config.toml
experts_per_token = 6
d_expert = 64
hidden_act = "swiglu"
balance_bias = true
dataset = "wikipedia_en"
Below are experts of layer 4 (counted from 0) of a mixture-of-experts language model. Rows are named router (the router's row for the expert) and show model dimensions 0-159. Each number is 500 + 50 x the weight over its row's rms, rounded and kept within 0 to 999. Numbers have three digits each.
After each expert's rows: "gets" lists some tokens that make up at least twice as much of what it gets as of all text. This comes from a sample of Wikipedia text that the model never trained on. Tokens count by the router's weight.

# expert 14
router:503517544521551451484439552486596501497438606498544538509561587473557497412513522448406445441494494416490531461475549540412450473543442475593570460553534523487577499538567469512441564510533623569433555501432499544522457541551467473469486485487550514442548570512451522519588476551536574512474542433507421490416495531472506541475480488535561538427533546544429485539507525451513516474534487605463484526474412510541541448435412380510545518443547532582560449474529522583393610486530479
gets: " the", ")", " he", " his", " a", " The"

# expert 6
router:553488577509448504547535580569526518505532555554515549456456484465528482481511486592517434474510473545519475510440340538492436490495399558453542435531547568547473454549556548451562579532466525493452504547432443536537473543594412491498481542487534476504420454446572528489534553478487515438533609472454395457573457470603513447566395474489453435456545448569407477480522465521530512552493456514506480584464543519467524554559426486487435481507482572567556489481533546520601463375438525
gets: " of", " in", " to", " on", " for", " at"

# expert 18
router:573508426477457512425462435569499488549572589528432562539464571426546534501426442539473549517505491439541445580449532429426469409512528458519487476485563372565487505518438443497488528560476625547478554591488548535448437493570509516551537481452519435503506454452541404508536464541606551529578546532510477476390536484520558477459487468428444513524545445500487494549453543412520493503497583499523394445421565495476535483488405413471610571560534548528494494504553526493456526497523462
gets: "y", "–", "9", "ly", "ish", "ry"

# expert 24
router:515452501490592547479557545531496445515417587462448516505558392576480468549566545472444481468507492472483471491467502563462527615540488514491572517502442469530540463524498494469470389505468481367570500530451504439494588562525469503451567537480463569462574574522472514433477458522542491469477629412468431463523610506504509504494495470562545396442463524543509410389458475470524555498577557455521503466460474439388460442495623448528424509515456487522549505502528460548462468518576596
gets: "s", "er", "ers", "es", "ly", "ion"

# expert 58
router:465525457528476464541533517503558516502504441472547520475504519493614555509553438601536471500500540521484420463450433569528512516455377513426539513515526574492612534488537536460484501571495447509476434548567522496501444528568490445539506497456529507610455421441587545538553480557528573458545477505479464597490616417549540528557429471507402513503556494595458541500494445528439458572507498505446480522532573592396461435508384444560438454483466541572556549538454497544561443440429458
gets: " by", " with", " in", " for", " of", " was"

# expert 42
router:500499426527555504557515598568438474475417551444505588506490462499439591614568498445533404509490595572444479502545564462519494468479464547458500515472377528568497527581508426458438466584498558485407430515501502534480516498454474482487488455449557485452434460533497510574447521568476493491504433561539489439529476555455530541564399490447455394517539541477423476503592380542439473514533495535463448417536455535541455481549488548574483458503416381570493467558507516453469567539517482
gets: "-", " and", ",", " was", " as", " is"

# expert 47
router:525479588499511488457547439535586548525512548496465490550501503503530422422399537527499478484493468474603524513473325460503547545510430411629482545577435438495556499523541455557432530504504520483516515451501431518488506553463414490536423500556446544435463414462513474526563516507427521555506465522542538476539485498481416522552549624417509578498531533542463652554450555520492475445527569536432541466537516503493443479481421443495480522448509440556469539437442566452486509445566408
gets: "a", " the", " The", "The", "o", " which"

# expert 36
router:518516503532502573567425474432474565447507479508507506583562528604564510576554410552548470516546559575468414450483578439504476455457494525571490531441568499508463502546453441472494525547419469522488490524548537572503562532529545457460482559593477465580493379535561540481472512487514432407612510503500501582499480426508565584490518550529589550435395487547492528524518490499602451568446590559472468460472513588516469586562534549469545501557529483436406462521554537473526531506559414
gets: "\n", ".", " (", "==", " \"", "==="

# expert 44
router:522420513494496563481445589382554482409488534447501528509579429493478491483564514487593529467471432528497419539506507517554601586468448484502592520519516460499529496564452568468442443571453490521462485502468415465473570555532440453418613457473541443383528607460413465490428450519496507509514489412428489515440517524459495504578523451517538472528453475463432488474450430515458592487449584407485482518426437478463532434435544405478425568465462542503495438497586465485447451502510488
gets: "s", "es", "S", " that", " re", "ed"

# expert 20
router:563522587508447453471489470528537439487494454529585471466470463604444571456519521524558555447541452516445506477474407475572583481487419407585533455467614547593509493475580554416545565448502514520501462579532571533562466502546383487484476466453434450445497606524560502531486489522567519514526510427470522492544442469496461417499509425480473517465451475572577541495433504476498456519591558584519537555476575536534474484500466549481477491459481642607524521567519423470470540465499412
gets: " |", " in", ";", "|", " from", " In"

# expert 22
router:489441525502491628509570603479552458440474455576503507542563450564467532485437549488432445499505461449512520439494564506465526428492542450515545470581415474586488552504496547410521449489534473414508589522429487518499576454487563489457538587490436464564480535512535572377503561391457502554488509384570456455518507499458522521445383540565550513469478556591437566500580495448413463560557537518472464522486465527479493533517585555426475506512482450437553495517476482591491551437468560
gets: ")", "\"", ".", ",", " |", "\n"

# expert 45
router:384536477515490519481506575469416550518495483500475502549442501492427448538571506561567531467485541460461521432426534548558456498467547593623454452454504514417480504467508414426472422480506500504441520424440543464488551563411519437473480532542516522489506472488587586485516572483454448438491467566444554553562464457521525551416490458459576493460343492515462535468488462507549472496535599505536570532579420547542602569544513560421473475537484437477375489528483489420479519550537437
gets: "1", "2", ".", " (", "3", "4"

# expert 26
router:571442451490446452383485482500469465455524389430513488498407542534487539440503479540538556464457452578497422543543587456429573539450527510535477499505493457462489531503473501459427469541558481523417434401493462436447535466492459482431558397559485526498465503442515407470482487452504492454532471456491536505465454567468455499500512513475425595626528447406436477583499478520397552475473482424519490503471500512584442464388581477568537583599553513480442494443540466534445517472417419
gets: "s", "es", "er", "z", "ir", "as"

# expert 49
router:423532491508493482522538372390557556437560517533421470487560475550515484437509534538518489451500467417534533524542477466590612563441440534417540482501474441577651509538599400513410473450462509505580470478536478544501513488620490482531433569568454497411493495476520547567575532542507467587550491521522435526554535492494511517478540549542444513516525557532543596539522513529502494467532622423448558546542502490504535518477403509567555475446554490506485560535521605538523475454503457
gets: " a", " an", " =", " A", " is", "="

# expert 31
router:353547453514542502485491450527433508514450522481491556461499644451543510464513576516525535433508413548474526459497534540556509498511536622422442430589576495510468489553599491487544455412601516482398382502504489455537519483482526516495553475445494557544460502508559550515599495514481483493543513507453491546487503459434554498553565613515469563426444525412509459521442406500466512503516535416479557468561495529519441447556397565449595515529442532491567501464446497448459494543484593
gets: ":", "1", " ", "2", ",", ";"

# expert 59
router:480583438473491529534421472435433457564559493503474548452499498604427494535573455521497480542442508525515494631410462593545530477456536501459479522483509584542413520535428552531576504517525509461499447489532462530485530478484517520542406505431540433447485531558423483450456429526486483522557452550513530541479466569455492485469585494390538342625462551486501490559546507507504503570459536481530480565510419579459626459534457564549512523500539528406451435599498502482527520486401464
gets: "–", "o", "te", "ci", "re", "ul"

# expert 15
router:542567495551509567463446527498527493530525591504530483524487492434513504528470554494591507429570600421567599472546478474513492481475451507519558493545489455435618482541486440516436551429501452536439544529512511535521476555523542461555543538615512504415527542484495501562475496540496594539443538420531514472515583532456524496530549461574603489408547542531422559532543455518543537398469501484449473549451508568542475431359387465547506502487504461516612429456513530527580613435449514
gets: " the", " a", " The", "The", " an", "th"

# expert 55
router:508510490497538439437477526525450395501447504477591600512420497420591510632418547545468551461451509451524528529480433568479489402532567524431458531510501465441574331514507573503537505488508516503492590548486464491436465460493457477539462560535520433469622551469446452477533503394534484484489471532571524457499493523518511499554487504511575521506542608517497471475577434473518513430510489567444496521540569519554484512526487437521544497611502542474596467386385460478479521421460494
gets: " the", "n", "ed", "d", "al", "an"

# expert 21
router:417519427525466469516511606531535528533513485478530524531550448446616443565425505538519406485481534496440490566470423484422537463606425456477569512513575589456418479570554573494499427569421387519489515550450427463418462518550409495518593550565564437444464465457513534456533532547491477460485515505479507493463487459603453477549444455536488486459490495584465477414561402521425503558487436395530529536503520535431516525472517517418425536530448482491535446483457454533546456521456566
gets: "ed", "ing", " of", " to", " that", "ly"

# expert 50
router:559559512513567546571501422444571516460571487537482506523535548480510377444408444458555467440516501520424521510544535417552569505474529622464454455459495551608541513491447545557516527578459428481451432532527481553532409446601575497426452544571495426560477416573480480536487400559486469477572490404487471564426544471521562545473517472514504413441458558488532540478457516526542474462440508465467498578475436505454472527518512543541557501588584494436477621455544488490449541513484471
gets: "\n", "==", "===", " well", " Total", " \""

# expert 25
router:482457507477532584558533472445484525502544573508546521538503474489546505465530483560493544459530541631571475543478457451555557503501478478545503502533465511579426526494403449565571543468513487469528552530515535485452550515504513524501483473491547425491465540548522428586416505395522486587526430528549526430500514527656457488595570412511427518451468436422465547443517563473593491535494474456538525469460493483541579426530473399408517547430469458477419432529435521430591477521358458
gets: "d", "–", "g", "0", "1", "w"

# expert 0
router:432431462511521548513472518496434420526435489474498532551458499470458554475511539492533554442508430533423523522571505513449513449464481565521470500568450505597452521471545511468540483426487516516425547589491478577529478446532552440504504578384355502458478431467561578446510546454440463487472462508431444461569479506368524547573564567488455536498462558424478455419571442520436472532534475441485518396466480561515458477590462488494580462581474441538554483548513541497503586599543604
gets: ",", ":", ";", " |", "-", ")"

# expert 30
router:559457473476476486420438629558477499613494603558583537460499493468535482537438470530586459446493486583420568491511456396477486525552440563502493445466503537516513528559547431467461536497476561493444510517486520504448491481519462536467468571597494467544503538495535442530542544471507445494546534523500484514563319539483451466560398413499510519505566432513466467449434570516496494508619443479473588487577499501489498573530557418504417534580529519602402505457426481560506507499464545
gets: " in", "in", " and", " of", "ed", "n"

# expert 11
router:491471535506465611506520431477473501480519509489451559541478550463499467506532442488481568604510584478523423579467445510491486546475468562538449555559515474564439542500418422521585538478479607524525487540578455644523482413563552481524469453442437418496497442481412489427422502508538463501602444497425522508463586580576511540426571542418481466430498597503491521471482614481498483537517525475467465584466513496459586585507501508431483514538515575519536470451481569411579487500479435
gets: "\n", "–", "N", "°", "E", " by"

# expert 46
router:461478536507562491494471524577574489393552523456579483395582572563481541535473438457505492525523554503428523568454473505452522463540527564421487466400526570460447505596455492526456475582558520507510421456439462548465456496559535588477430544527460526481438582550431479614445468469467508597421482521496552526434470516471503583523474488368481445565405457502496491595492465490466516477553494490478534472492436621443466559486394544509484496506455428481541483530419564562457537499444478
gets: " and", " or", "c", " not", " &", " but"